From a checkpoint of a small mixture-of-experts model trained on Wikipedia: 48.1M parameters.
Below are experts of layer 3 (counted from 0) of a mixture-of-experts language model. Rows are named router (the router's row for the expert), gate (a neuron's input weights, with its number), up (a neuron's input weights, with its number), down (a neuron's output weights, with its number) and show model dimensions 0-223. Each number is 128 + 32 x the weight over its row's rms, rounded and kept within 0 to 255. Numbers have three digits each.
After each expert's rows: "mostly gets" lists some tokens that are sent to it at least half of the time. This comes from a sample of Wikipedia text that the model never trained on.

# expert 56
router:053061142147116118102105156110090153085085138129143119189115105188098135127146098128137154130109082146076107097117115099106175180188072166136134101079132117173154116207167133078083130117077108107093127206149085164131138121134149129141137139152138096116137059121168062137099106086136095148120128145111169142183130130104167163200182112136105136115097156066139118121184096154162083154190156110184134121129075150087159190140134132108131145125149116189104096149086070107112130164100115089106165112133100125098120117159133090074150122112158158144119131109135168097063107091175130147101138100132154099090127161120143128104151139186126159152035086171154160172196143148160126140099
gate6:091120141127120180134119213147134194115100165173149141151144180100128174112108179085085121158052122163087154135110111103093128183177145147125179109029092140094118129157132110181154125121103134174111082124107111144120166173117130139101171178134162129102162084132108169133103130161139159158172125116147188090140131124152105082164166164138104117126075091168088117091148157110117061117166170116119118095151085108073112134174107135109134189123105120113144098103122048105113142071117123109123116131128099184099134138122139128101189082105092146134111139143139189126136126094098079165120186096047162130109065177131104068136097213121149160151095135135169134134145094124101150123063
up6:129108123152159146148118168182112197111106159169191140135179144114154179098109124092112137126042163120092151117145122099110124180182161134116165147089069155093083106118145082180166150131091124154117096152109133124078142157154153147115173117142135114106132083119108144145112138164122213110120151137171188077080129104145117048144133164127103116140099090132123163108153130160089079139161137092099092103179074114090114143176073126144123200133141102111124112078147047128099160100119104095103127134094130139127168124106163114069200109133091164145083173151159181120165129100097098151118168110086142158149099140103145059147113199112172181182082119141195131158147110111085092109099
down6:185086098129138114090114096078182097126137128129111098182153162166134085168057180119162154139229137142101108137164124116199165153130102127122100108110081157205092089091148112114148123127056130127093083211135069136144172122166143134155183075139107103162157122058178145179121122144110183151122155169166123088104076125169149137165068064154111095088140106097193166127143075109155122111180111134135160164117104159095130111101110136170133173119106174119102141234121115138081086127130092114153138095153124167109125140131116158106138122112177124134135154147140211116082124119112158104156131125142133112188167107082112136111120125120139133170086147160117126134122126113171125149166
gate7:106065103116101121087177100113155115140093140142125134160192151125128152218125178073070153088145145103098079093126116096185099168118090069182133097151078149109138121131138133134124130150129142179137134136149093142107140093129140091149122128086123092161180121133202097152179138131184124157119146141132145161149152161101125124085106099077130126129114131180152119148165098085116120159126175090110167122106088165151092123124062172067112141112136092141179138178135007181127160124148061118122120143087113137140112155076141106104150130174158079127164141145121189211161100115178103164142105124163126137123061133141082089162148111147059108076155130164098120154139160090179106091110
up7:104097098104086158149177088131146125132089154113128103098190124109154163154154161139105132105156158160106080110109135133161126212094059068133119108138122145088145087087136129164103142167158152108052076075158101197066158077084106157138128116077136117124149183140109086105128160148121130121119122153128179128096134165103155110110120107130090165133084176065173096148190124112133158169232190122137081096120076152155142107072076122119121140096122126101152132187163154150086152065157082173127084106108126145086179148141148178133135107138207134081175162126123212151103096088112100130165126098127122112116131105115148123105122108135145121099105160118125097124156156113163186096097
down7:102216179107091091098130084200115173153084206182161070170153122078153069151139131099094145140128122180115117145157119126167162102159130135074157139149115154083105120092098153128113088109127121118150232062144165146099135121097138140122131085144071153160145089098091121135094111155169080174176135139106140115120156167134130145159086143177067113117153107139124156106138110154107134134140099106133156127107080098116138086125137067175146094117120137094166155161168124128046101100110082145148133177218129119101063086102163113181165129182129120149104146129115092136127119137115138142053071117116085115120134158090168120085103128126124108107118160145194101088090122118146139103189
gate8:080172083113145087037169107123159145181143072091132069171131196131148145110199089114170104159149129165147101122068115145122151162134132118099141121115183117094126093084097081139093168112199106213133118101134101163127137190113093060111146112135127050127154146136160114151135111091093115157188176123121120148126144054128187110139132162169145131102121125122132214126108091082148151150182163096106149127178079092130154151093142090094151177138087115112177141099087163114149180145055157085158103104118107102113096113136148154133132094106127163158152117126171100169110124107125160123109173135156185118089109152092093114132058117114105113155115171153165167126128109166119128146097
up8:171117126131053161137103142149111141094074149116135181058133174124154102085118152151124173120133117097126148096146122156088134061112132157079107160166123158156100131113157144085140145134110220047128104125092127120106104097127147097145127081127122222115094078090129131117085165144143084157122165119125087182153132184087109107127097136077170137153150119138160129130112200180029123122135158102097173081113107112092038129148111137171122073079129135152121111138161067147135114114197096135095119162078162157115139139149104169139138145114068079117112126144074123098123176158100171138103120145140125140164132175130077159163209131094096147147124088090131128106127080127159102175115
down8:149130117122116136117050153122118164098199177173149078079161087138105163131127173159159138151167147126136162136157058105115131055155107161156026150145151134123076101131108234079115100131130128138059023095137127136170151145110146121130156099103119138160107134082101164086128087155125115117121126167092141186130143158118118168102114206131139148113128164064138166147174129144115125115107102109106108089125122167141116096138109173189103118154168144158112092074107222144096130105163077105144165086126075123113153166142140142084098174119124144127153113121122147111176095158113124137150098097139098117106153132140179150151112125106099115108096168136143187106214105189150124122104
mostly gets: ")", "),", "]", " MPC", "\"", "%)"

# expert 18
router:086063118139145086127095122117141123065115145150107155141157107132103138108172105097141071102137062143203115103105121122060212111200075174138106125112194122135134175125113115105158100147123145118120149163088068152155179105136082110126134113152147123106113048146176064222135080158109105119165156110145124134142125153109124157208147141134155180117136159120080098157128135119116054177127162166151202149107135168080138176172125111142075144105122125211110150159179080106115106137136087105154147140121089118150186129111104105114165176179151172108137150100140096172128129124173090173150188073184109117117093151134147132131160123117125140157105103148141156166134159101143143110140
gate2:093146094150162116093144133162130142105116031120084144145223078095132145122156126127095151122092061101141162191080114094045089162135154111083139103121138090077100098135138122166095107104100118123160127138058126142169139089105115165088171170162110123122148106105118133182154155122148085139111112182050123127103161132109158119161141152165137037065169148119164080152106083145145142137107118103138116141140113148149183131133087118187073120136109114121163132161104172146141118113165152190122113118100122147154159104114108053129097113098171108156123139109104130129103109149148095137160129089139105127153099076131144211097137195199129116146144153155141138064163107120028126150099
up2:156152172127081142111112091139134118146136160139130155142076133161078183143111158137169098143140212166071130082150164178183189105157128128183118141076091154165132174065129079118136160158139127136124166104182147089084155174172116104164105126156133138152092170155163138114091146160052203057095124077172106145130107084124065127122125135111110150215097104095106125121145183137119165133153135158128125107137128078121091159119142128069179112150147122131098161119144056109142128131106149054175100164155130094124118104160095169133183144128090152114111109163124145192148130080092142088113097166091130088108123143101124107190140056085109152143104097092151144153099157105171160125164
down2:147130126150214150074097070154176096179062128106125101120162128185157112145110138084112112129102166104135135170122159087118138089131113174144145119092128117127168149085115144124084130181105101163130114117117165144109131101066127111099101175083123129142094094181159153114080114152132174090112151143141116116094148123129057111092116148089158188128095110136199147199122118119118174076109052148137144186142138209169094095116107126152101101101073156142126175151155194097149178124073118088107208093123106108134200127158139145136135145136104133074107147098099151025122117115130139149138092167118071120080166098103125100181142102090128131124090136105152127105128160162158189113110
gate3:096129120166179126147126066112180165167138139150166112212104138102168161144140123095142102150082109108131126113138127141167132141134116152139106181121130113112128063148062144141090178065123116110167175114110089140143097112135171086128120138128100104100161211132117099168133110196144120179100120162121112114107115118123092188129100093047090137083150101094123106119146154134124090123088145105124107103085158155110144121086178101125118117099110088156152087103105147146118127204108202133106123123149097125116123143149093116120128159138096112087140076103139106067144179153144185143090101098134197234171149157160225085080126132144154087127142216134101145095141160184137086164133
up3:112136116174183142137154102139107128165140124165167118192145096140149154121148123082111103158107109120125125110143154150107139154140085140163128207112138128126126090141022184073117174108089123098130145145119070184100126113149161076156133148137103099128107153115115107209175088109166121142091105185123080098117122152124155196153117072058093129130176116080100141121097117113112138109076167126069146100097161168134138132120171084126092140107079136152109138084101134142074149247134152117050118088147089103143100166139126114169104134176108183052146067110157108079133119140140176126150097095119119190211137104123161127106109153123144115133137154113101110082142165170141101123126
down3:081129134141124199125168148180128106102119164158123105136172099193143133140162137186113121141047142137139136099180078125150211145106153159078114169135096191144121113130076129189142122137090157106131081097116186130125138131122139100087134080082195212138151148161162130147164147080116115168118138148078106149162107113173138073148154152107169130140119142128151142106112053110141090102121115138211109121155148071184119107120116107136125100108133125097131126125133152078128127120136141119111151110129147165170061140108179179116074102105103113171073145138135161133116161076149201125151106132063156127151216152140145116115134137158133055111120168124114104179071189097069162107137
gate4:146122108147084136128134137142124162127133145150174125150098112135119115131121165172115086126125085158094111186113178112115177149129116168122154156101100098175147154133100072211201132078088129124142142112138106183146086090150090102092158117144155114113098159201131138095095094091123138105202133123137176079076134101153062074108106183154202123123158133072134117176099123103123155104178194152121127152085077169142160184126107142159144106127126140131131131184125115112099101155140124130084115076122160097137125109115180163141065171123158121057079159222166087141161121178058140179170112180153127087104112122154141093122125147120145114149123166189089079101129139071110132159149
up4:104104103138142145100127116137110142194135089078123156115140141108194151170133101149107157153173198141133156112142091150082071113183131114121123167155140122075149107110144181090060124145145129110116139139157135126123165171026086125147091129103109087172119099105144112157178132152149113217090135173107091209172139137107129160143122098117053181098140142162137151079187132145167080118057059146127165074107142093141069041109170158149116157111126145120115152114108171130141112180096128110165090139125096180106117097147104130138142127159098118168143117094075148097100183100160122092122142081066117168122131125107124116116105130129113145050136087110146155140104163160059141122095
down4:108150101103204120141135133083164093125066088119152110183163136139163125116102156110126135124125138099055165120142090140167167141077167090113059106137178187146156145114137124093059107119140007095101144092155132066143143128092131082179129133155090149118136144148106087161184129126145139172097106113090080188116119132174111123109111136124128177172181113144213064110155098105112147121121147132131150113066111133129113139174106112198170131101145070121115139134122134148105144112108157129096100139174109109102118145101159141188078125091151167163119100135128108152068149133131188069045120114140154156131073161081097120146148109096167116095171121153153120110159149044146110109153
mostly gets: "\":", " |", "\";"

# expert 12
router:100108118147184129074094149099120147051171195148119199100085109148104093152134052132103105109148084149163056082130107100115163171171097186164104147106141134121132136119123123118104107156088099087171149204131116124125112128096137105122134079166148077096144070135196099189112064134172128131122125117135092119142091157111156148156155152158117173063121151109090127139196123162156117197118153162184148157086146181125161168126106140154078168112140121165141142116128088078107139154106151126143109107141077100108149094130119161128163174178124186143087094099130148125053152132110064166109202111139138123169135202145149162072126152121142179144146111129144104146136169097115095086132
gate2:138149144192109118173159097167105158103118093100117093155107112185123118139118055083151156089136148071128105082171157097180127158121121134100142125163137071076129154151126120167134136129088156095100126124125110112125111162135166121079153046168118118115144080110172112129149103070181121125178132112091116114135144110106125200162150100186154125162132118113113106103183140137106148188087121044133134215101142133143183129119110117134105219107155142099197146088112157095109178147150105156126107124127127109111136171090112182149130107113089115072141106092156135118121164163168207117079119179154121055122167040171107147081164173124096130129133136095124162104165145107194138109107
up2:134141090125165190129094119169138137101115163107111057139198194145200163174118153154151157082179128117081118105114121129118096073143117116127106137199056138106151106131159071101143131160132128120121148121089100115119147115184152137128159078074126111121075112142147137108106135174096125103204138120130134060187135149150214126141068134171132168099133167129168124100104066161094136127121128084125099135117167077077181154156129157133143166130132119094164158092158150152129156082142185077159114071105118107089123106123105108075162189135119084051163104134133133089131112123141124103109191092110103186134159164135125152134145152095162164174084113168173118079057145105109143117119
down2:131120050152179109135113171103205163124114104129113121077145157142158154118135099099182124113180046141201142124110177145108116085070160092093170058122130092151124157130126121127128185111153128157121117180145102108139130135129142140102158138139143111151107134128138087109091096183069108141118117172139050112142164108114113133149125086164131136150096132136142054068128050104107162165126078106091121147149133200180101167159134137158137144146177097221127119136117134171111098105094138142184084132111132133159141135176087107124130084152128090128153185183079120105154158120175102124133154111072151069068130102122074142096117087169073189132167099102132119120143163065143145156147
gate3:107176122155132097127119091181134175183166124152129076181124123173151049094139121096141145178113104127114101128106141051134118118123152127152075186181112154123132158094121110127156178137146126188098129185114094036128140137098086084138086081098149087102110133159108117162107080134112120123142098132164095155174119144129130105071153071154130107126135134132181132122126181154094162143110129119126139114133162113126134128098141179139138187091073086101136120093108151160076091081156062145121128110202139121137147171132153088094131121160161127136123088143189140102096152182160192149055130092113115137137107146077108126183147056112196125095164123150148110078072174173084094192146
up3:111142138128076120134136088180116159165139116124133116188081100176097045101177113114105148138111100133127097202090141069140131096123169107151098213199152132134130128056081090094112179142151122152149151120145094081147106144102086101123091081111129088113128125147107105183082094134122095109167092117158101165194142165096117099115160099178134140093150122136173074134112180137100163156144127115140116115101146131128144154106148156121119142070097076112166118112122109164066113113144067100133205119198126122149124144098185127066146093195137136111098061136178125103105104125158144132030144121156118121112152144125067150154107057128157132085132132109118121107073138151072089171142
down3:159063141127117086104124045086139145135110107103108124148185098117139154159232106065125135134110083142142163137080151149080172121089134194151131124185151170125120133133091076088178136076140127132144100152151097108136126097133127126123131152101153158138103085147156122100150106137162133101115115158162169127163110157137158083166099133186183154127149083079090052134131156093139179096148017089150107128113102164087102140116099175125042107126119136147125117103127076174140168148075119143136116091130107153123092104187144109166151164210140175104111093114093119101126109136168150087088132093092107092151082102159133142180196126085098085145147146157138118140114149129114067163145
gate4:172141096141112140202156106098160178170129136158104124100090143157111178156070128092106133130124203223077095204154129079127124103134163137186135137067110115135084114034143115083133169113132160150152102081148089160125157090124143133145100131113100092153160146130128140124161072148181152110223116085163112165058135137126083134125109119101130105152177090080182146170135181089180133107190135122128156160184112146105150163136154142097076081126183119128158144112164164155173143151119145088153196119097126126171112139098072143183171133111096160091097119096125128098100131089126135104145153179104133098123082140116128089088120141086103146154102144136124172125166124147144111178133
up4:156104187155093141097151114135128110057045115180176156090145155154168112143141121107125126063157109156130125078137154125188125145113107114061111126149076112065144132136166158141115131178200161074140133059076159151124071155090103139122082101111082130146108139155145188161151096153104170065178124122192118153159130083123154130086107174137178165117146178100141136145168093164127107119108094153154141210190123065099135119109139128173103126159126160119124146144094149110084162153108103144178101107104103049128135134131118183168196138179114117118100141162129107156080074135154140164154179110135138094106111104110124146133109182045115162139094132114096125127138083137153130126175
down4:101172158060094113175181098107124114137103098202104111191114130130153126149170138160114156129109137133145121116131087128087138084151118116102170114126083063125130127141092198133130154146138108144097164097165096114128128108158113103126053117113181137042114093124139146117142172097080073098129109158148100125139173145087190156129173131136097155108121165128060140114142034151141127153179168167139097083039172076118150142067123111125132148104119165132080109154147143163125114083093149197121095127127120171149072059167156089107108132128142138170138045159126164134108094155103127116158203159109154165109105127117134138129078132136157078135098125146180139118107145050142112072125
mostly gets: " —;", "%;", " |", " –;", ";", " nature"

# expert 40
router:085121150141130152065118119140091130094136159187103164153122130138094181201214115178083077121106097155164117137101124099153163072138130145158104092095172085126183121080153126105099135117142086130112116147103120121167120049140109139060123092162119128117131132144189082168151075127146133103140085138142135079174177183118164131165167175130120139132204188155123067142153180196182067100117213093169124120120117168124184165150140150104140125108110142144115120118099075135162096118081144134122134123123100077127138102100086119121171159090131189191116112086161114144118187081136122169128151071139148097112137126112114140057132177141131153119084093124112130150093097088147121135092
gate2:150073126127130160079124103206147119134081101164150142081160167136106121145156104130086120082110074230067147158054160080135158119159047128171153102110177146122133142148108121136177080133122094097121049159096186087096121126105150136162116146139172171163093088161117112095139155135168133119098057109118133103103155151105149116118114162161119128121143137157141082125088141098155138110125152137165146147130093074097166118126112191144155073113079143124148139106028116163102107130130129147098138130116145107123140132109108097126108177064091222139135159142155081126139182139162160142110126085106113053130117108101132189134107120095099181115146149095097158148118085100064116157075
up2:129170117132138091169130176101118124134131143103119119142102094145130099103098153099122175177174174067147145106176112194108131129113152095069105134166045121126111125118141182134079149138126164156174231098144032180151149124152080153130119137136111091099141187074082181158094135128109116095138193164147108128165108103153110132129152096123130105127102101080115127141150122148089113192152102104083113118113180163142067138141150088114077173137177129116107110138220120103116158149147140127105147118151105129137115156149160136146137093154175084109097149121116186122091070118063099132166119170153121218113086132156154087165126151124122075126125112161181112081146158136204119083151
down2:069107140137162085098126109091080107123091069133105153165136115133130108101176130120184135111153167063115093131135111175126124139142108158159076155144101096125090139121111124126123116178131124036173155157137110174197135160138148112083168178057095195135099138183080098146088089135090092098087169140116120151152081116139153170129153113188176165150121136099095117150121109149096122175092118122092186178114151109126075135179122153051126188141098117125124128162145162107079100080113161152110156130151134201127134092144194216102140139154164077141086140106137095172098127072150144142148081165126087138135134148139120119118187134082111099161064101140126129119114147207141119165119
gate3:097113114139128116131172120198143115167105097176118143146140137148222119099133124142083174159148131153175136103105159101120162090173123112125168100111135093088191102111146137123182083186107064140094170135072090063170150108099142178058132095084076139111121189142143098170119141113110111135156122127161136149160166104148103138138088111097189204055092171144142079174155131136117099147130124092120193148155073107108123103132116099184104186170183082115178173124123159137109125112180129103061129090127102192129140149083113137123129147103175116144100106137113166119123128175110131109073121123114139140151133125128084142166175196152114104060137167092125163180137153092127178157124
up3:136142089146165144106159118177154118101109087152111161129112141131239136180127132137127147123140126112139137122130149090154168056199140126100162170141135101087155070142143140175171103170122122105125191159151104049147118089119117176119152116107102119113093175071139057199141173124120046087184114115151074104164133138144136126146133157092181203133173179139160108156147088107113131179130131069156164136140098100084157072139129099158108177186176070118158142080150097138107135094120156094085136104132168184142138132088123132146080144119152126121116134102129158144124157165140143146080147103139162145161139173118179105113172140170165073118071111087140130169155110098143164190134
down3:111139090166135166150216051128098177152134102147136119114112145162221125165146141136089110128124166121113123154201162172069146084174166136157144110103094086139164096122114139089139161142141079127141206083138185139110103105100090118050115091124052121155125091115083142124134155105134103062161141073116060174154139125109090123097134136129130194086140100118118169118090150069088116113139098121180102149138097144116140127131123158223099135134161118145075188092152127183141100085095168132101117146152144155138145152114136119138079151051161155122118167120099115077132153145133126137167100157155148098101119094158145100127122121143062074125177121140126067149091088088104099120141
gate4:122134098158074138088126170129061129052146099138141114071154082071145128149125138132062122125146076134048184188098102132128135099112107146138138133147184118133144070130148107130150184171136114153087133099181151124090118093149122157119134119088130093098060160139073135134154154122135135073144145158127108094172096140178139159117178147166090100097131155120164191102124085109142130174144151072186162085080119120064164179153175099092148136097139173133116138170150115145077091138132177174168087147138120148045092105123080125059106150150178167106121117146117126163164146039124141127106143130142153179129149144144115199135143142171118128133075146148118115133124163093136180063144
up4:074131142100146131087163142117156129121076108174112115147153169114141077078082158191143154128093136127147140050108110115104173143122130091093115106140126093097154135153075067107173109086089123092109148134043150050129181137150173125142125124114125107108109104091068134142114144141109118085097118066056092069132119038110144098049115076110113176121136079183097120150165133102136145126099120142069129179119195106152143149148175114147138190088173161179098151116098154139123154090135162137112180147105127180151106140118107147175122123129077105122115118145116137137143132156094072110102078145118125085167186156145113098184095132144142110074109129100213129140138149094158112186130
down4:133133154123100125123102096117121102124159130102116057150128133241128143133091127108160156125163140147156086144134111136152140133134138161140133112126098154076114148100161134116158102068124123116185103129147149193080139146151132123117120122111095153136111159150219086064129156074138136137108119089158100148072161114124137127144121173087160192108118144126152140150073146125169159050189142194159116212164116154153126123170150163200089146136084098099115120106119130126174124173139095098155055129166081147206170118127128115162142145182176126107117148156088172124158113148133152142115174047129124086071108112154121146030108109166108129181126166115088165101167130098105146102073
mostly gets: " two", " three", " four", " many", " several", " early"

# expert 54
router:106079143112144125095087124102056122096136153151132181174120096100122158092150098134108126115142111162141089067094087083087141094134112162148105169068173071077150113135110138144091111103144084126109172203062127143135129135186182144128145120154124156078135035154130074186123090125130084094065165100119143150079193122152196135171200142162150169104146143096123159160133143177176107156167124127186098106122084129142178160155114162148118138086173150121118111108098114133112156129098162157137166163057099144099136084122112136166182180111173165143095120063147143143084137108126141133116178157112104141153131140162112099101142108123098082173150074124146161213125128152141108138125
gate2:213094176142190138131118137119138078131115108156155150144169100103129092139103124144112149165132120137098113065122124121230142090111090098157140172118150150127139143111106111152144120098168135127147137128126079067149151131127175133112117106218138140159070170140127146135092155115254143121147157173144108114036186076171155131142122105112148124125154151134072134127146102099091115140150159149116098123168164089117136171151099099156153172082112105148106100162102159156169132156093126139157167124175145102130160112100136139105107164105103088175135140089131144099051157127037136133170129116152120142124148078163167124171042122122118152128207145089101054142147140066131116142122
up2:181128175119167126154112077109150127126154122161145136154177154128154075140128135167107174144147168161143139094100127127189155081144086109123145150137149148161133126083099117185125075092128121163136150119136073078164110120120187118125119106194141132159073167117138111128095185134202182133126123162116056125032156061142182145102091120129142143121147180096046164106196110119113143141144143123104064128130164066152134125107097118154120141073130125136100090146114196176192125134077119114141152141169132107164154111096127147146114186088107100183139136120137149094102145131085132081178120144153120173187144132140150144173101157142130134109210115130082048082099088074131105129148
down2:159159136096153117101135172154159091174137127110109109120136094168109099110090163146164157151113145047106135108152118159107140086080148169132152133111134183102115179113107149097114118105145187108107061171142146149090210161158125121130091094166172038143159142140129130103104196172198178141112136148021111092136108120188115195151117131120140085129077098157128128072193147165115122117129075129071113102134158054118132157151123176132124044119147092162140145167128158108108135127116151087146134177133110156077079156128104136055096145145106145063121142058115104126142159142133130107149106135083172145118133130084116127146086100152155090155138112166108133128153202102166114120148
gate3:117144119126088176113167112102150099152121129150197073027157151123106137117090155127167094133115141159100111100104104098187136156134138107076093201118111085123096111065099145116101099101127029157106094164174058139126126102150176105117082088117124107119158111171120129145110059089115074097151175072132094171109118099075127156145168081056136132144204148111162138138099128103137128189090138117152120069133130103122166126138061157131118072130115050144124120096159122117177096118110150148119103185103131132110129180155138166154097157113094150063145143109137083165184111152112133164090111155137122128132083114115148083133134109150133089172110128114139188116068120138134077134069
up3:150116139161133171091137119094097077127126156064155171102152161130115156164093157120089144089183112094153119099172148102176099114148140102147137084105100129146062162148129066131154055109110120145096119139156131135166175111125120137115091067126089061079092134138140105128089031068143089112124089071151148102095131112096120108104164125090129130063155127096160127077101093165127133120123195061160170115099108101101123132149159114111135129143158123123145157123103069042160093131178137116188154127127201142149128099181138151121139109177203135082135152142127090130133192165144141159150112083116104102083101114121135167129172170055167109096088158151157154160135146117181088080140
down3:119177080167124123140092111127132148172138071171185176089126135140162144071147122202091116101104182087073080116050147067099152172080176108088162162085129144113150071150125118150137174128110156069093156083110139084090089106180096105148122107151079146134082125205139124134118160104100104086109170105121113113096132123127089113122187116130159103160141071062196096137118157120090124161132182160105139148105131067123135097086112152134144088169135116122098113109136124090150104099129123115136100140100123114146121124122078134118151178132133121089114109178162113114090101185133168184145105132142155127147175078144116159102120133104123084094179091138103116192035131139163053116080
gate4:109121123105095142136036120148143110135066151161173144061143097110166140172153186122181126091147121157165151131091099127111152118167144151113088134191154114141140090110160108121097122108148121077122098119122110087079097117071053099170115134129125130132139052110182085164158118119134110086160102109147135194171140114143080087099192084166136115164117167099151071081154079132134129153118162110104121144187124182102126137133091138157110094156138121126137135081115131133124114118081169132207130127080147161124142100131137207068134160151080175131105142195153169177121148122181173109171173139136146126129161122057125047087159165118127119097183114118192126144157109100159088150099
up4:148127143106130161127093126113087107146106103121136183119138129100177119145103135181173162136150126088172153077173120141063105068110141127089127155162149091138152103106119181111117126084116118088089076127129093147121063062095088141118099119132080118127102075103150121165136095134134065110149072064148155157104153088197071087147137130171131156162119178141148085109139144107117131160156209131089077145128125078106143130132158163156173133119137152109102122160076151125111139158107177155196069140153137203117142123120097171139168144120131135139134166162155183157139114139137191137144152111185134144115196163073141077045114131144097098095157084156165153130158150103226093084146
down4:132141134114121157086137063071090136137183127149097199113133136168157115165056116135119144172114114142129145143099145146173120117090139159129110077125131115171127093132113106046110128158135135121138141119135197125111157168146145158149125125177159144150046118081120134110131151158158082123175106142150126145151108139093091144148115137147080102078143084169140043104152152180056091110055156116196150193095085091160138131118097111089086097132077136106054175114175093092168081152135150092129139091137135116128145109170068172109091085169092147079137148148080144120141148119124099088136065094126123129118161170097131156119101126122146180110110154153109115110056153110113228081129
mostly gets: " ago", " summer", " night", "-term", " titled", " death"

# expert 0
router:082083092175114088092128177133122124102078140129112150117144133160138144135141130114089129109083109154110123119116135140064121139191124185154155123095178126110174159154112142102132151175101130122115070120089083164165126103176129100110152049112078113090172111157195061118105068160108092102134169106127137158161166184145144166159144107172128102129187104055045121141141165171130082156133140136142172130076100121167103169128099145110096126120136062154113124161081101128117189119118120091140114103168088115101124105154110139108229175127220172159084099110096126146141164090163142191165149115163138130120120150161077105107135125149151112142133099098099120108166178071168146101076
gate4:197124142147117141120163198121166065131139142119095081107113133130048135155166110096132164117106094187137126132122146078082131111125165191122092179112145156151134204091088089136103173088112147158174112101117096108138099123165125147141120091096086130151125142151126121133102150164123154186105127100097152123056103152119133103160140136129117146118118121157203112124153113097120134164216152119119170149130164139127100107139171154137098154052124144106191085156144122155095166127126119157089148156164038091100130144086110154126192072161144061075111129131097062170126148093131124158165092073154052104086152113147173110075129132115119174094117140102128156153081106127195182175135
up4:113102121100099124149129163122061163129104102101102115078130109078146138091137152156124129112128114142157114161132129100172124168076144134078127151108153125090145094123147134162176111140112134094102082203195099125161131124115106116073163131080143120105149136151188137155103103136116098091085111160170168139205173123123145156050139174154176139127082089081146105093185112232164095148131135157157124134133099125117138063158152064151090146132092173128112079143158153082195098116124138118087111157097184164125165141126193062151133164107191110148125074137104064146178148132197126159060121116100123129106161104106184132170123106122114128083114126135104122142149182090112173135064
down4:169190131150139085119187031088148141116124116175116147171172134174137148180094085137098140099152133091151135146154121115080126080097190140121136124099087194113100144138096141104126184141096125195149119100145097127103097153124139138128128138157059103140162178087185154106107084134160146133192186077121133133057136177075138133127144155159147092164133107154130140122113110130086143145128162087121101131165090075085150059122107115146089123103091140139125131164122188128128121130088112108096112115105112100124145107104082109108166167126188142132071093102115138158103110145060114151160076166130099151179067132177189151108090077167187086095108109145050087129128138087172113130177
gate5:115141154133134109086094148168152112120168114123121133157124061179088102130193093148130147085136050126132188088096160098067118161163126127172129125187089118084101147133098193154134105203126179140105139123185154055102172087140140116126072127062122072113171130172125107138131161137099099116130124129079094143106104171128094186144129130112129133149082062171101118097083125153122076135160157135135140156123082211099109133118223085170113154124122143098141151183091107118117154152080172125149082153133148118159155118116159194090113146164094159088116159157152119223100125144106122169149114141146137163093136094147125172121185136165124124071184121118124120155163127166108155107141
up5:118130109107153072076195117071139084170143060134123072103120128169131126131097100160151037061127163130100148134056120108130106102125091101161181102146066120136067119202096226123178053100112135139134119104171142142217150156173106121139110159141119086130146109178148122110163096119113066091092142107088122140177085130165129125125116107113156134115080090157097116138138110126099154171133135125136103150165158145127195136137151161128151084158147125127152100166091131086119131116157135171174094073103093171133127112131152087126095143080094129123129129094151141151151092132093141165130057150160094119117105116131141080085113078143080129098134137133113130048128082198117096128076
down5:149140193153135175137146122156157119075126152156166080119121104116125129137137119127167094120140091157151146168059140124122111086130164096162135084153134122125084060094155135144149160109121159073135100205084106182143131138097098154130146143075139118151094162163182126077069186169095158123123156090083188044125138080152205170135101146134088105172128175147161153165066167129146162100120100148136111170123138120080088188178099123159175166133082169103113106107119137124195140129065095110118148119080132128128145109147153070060141121047087095111117142145118107118116140122218105167124135086119104150115163106079126148108190133131109128145154167136132100142157112180149116087093
gate6:165171093111146147119147166093137110176104128159118085162115116161075130133206138163166170130119141104119144126095100168075121148144123090180131110101152066073124117103151103120129133102157158145118082163121144110158138132083143123047117142086145100104132148142207157120084154118143057123101104159152155099095160105153128135151151107131162086104123152103143101183139066152128158119208144118070178092172145181132162170159138112139184146149102157158116139093094146126095085148130166173193134133122115076163176176150142147073101118087136110124124110122138099113115079148100191108148145156118061153152090156099135123112137041148133092087158122158082166113176152208100172146213
up6:125141087162084133117152115116164117135147087216150088188186105156120120190154147096203059139058079122080142097134131156165136166204100109138102148073161086112124135134175133143050136066115110166084106147130142151137153127129154099104078103122116088056104128110079127130121074144173117108125115169170139101159155133143089078124142114131116197137155163127139076087149085120087141135160120119131145122132131108122179161128152163127172176144143133124105109123107111146095126104119134176143133167148099173138093159131162132156113109113169092177141113162189139138083071104171166150120055076140124111117140083093161166106087137169154084118097127156107083133157183149064120079196
down6:134119118087116131134059160143164123077136142155120089099122144136131109152117153075132099166077108111064101127124184135134135101085080134146119105113129122153121125190161124182142188130118172138140180115023130149133122171111109137096148104132158142116147135126151098135143083193145103128162190129160066113195127099119123152126149089167122152143116127130194051122062141132083120140088129111084142146123120164154117117111180138129176106155150126096193129102107149141069102103111131134077197153141155055150066156154190190133109080107177128063145139135184102170096176135156185178139072095124101117088126098128180125101157069137160098142114089162068144111140124133168126150090
mostly gets: " initially", " then", " immediately", " finally", " again", " quickly"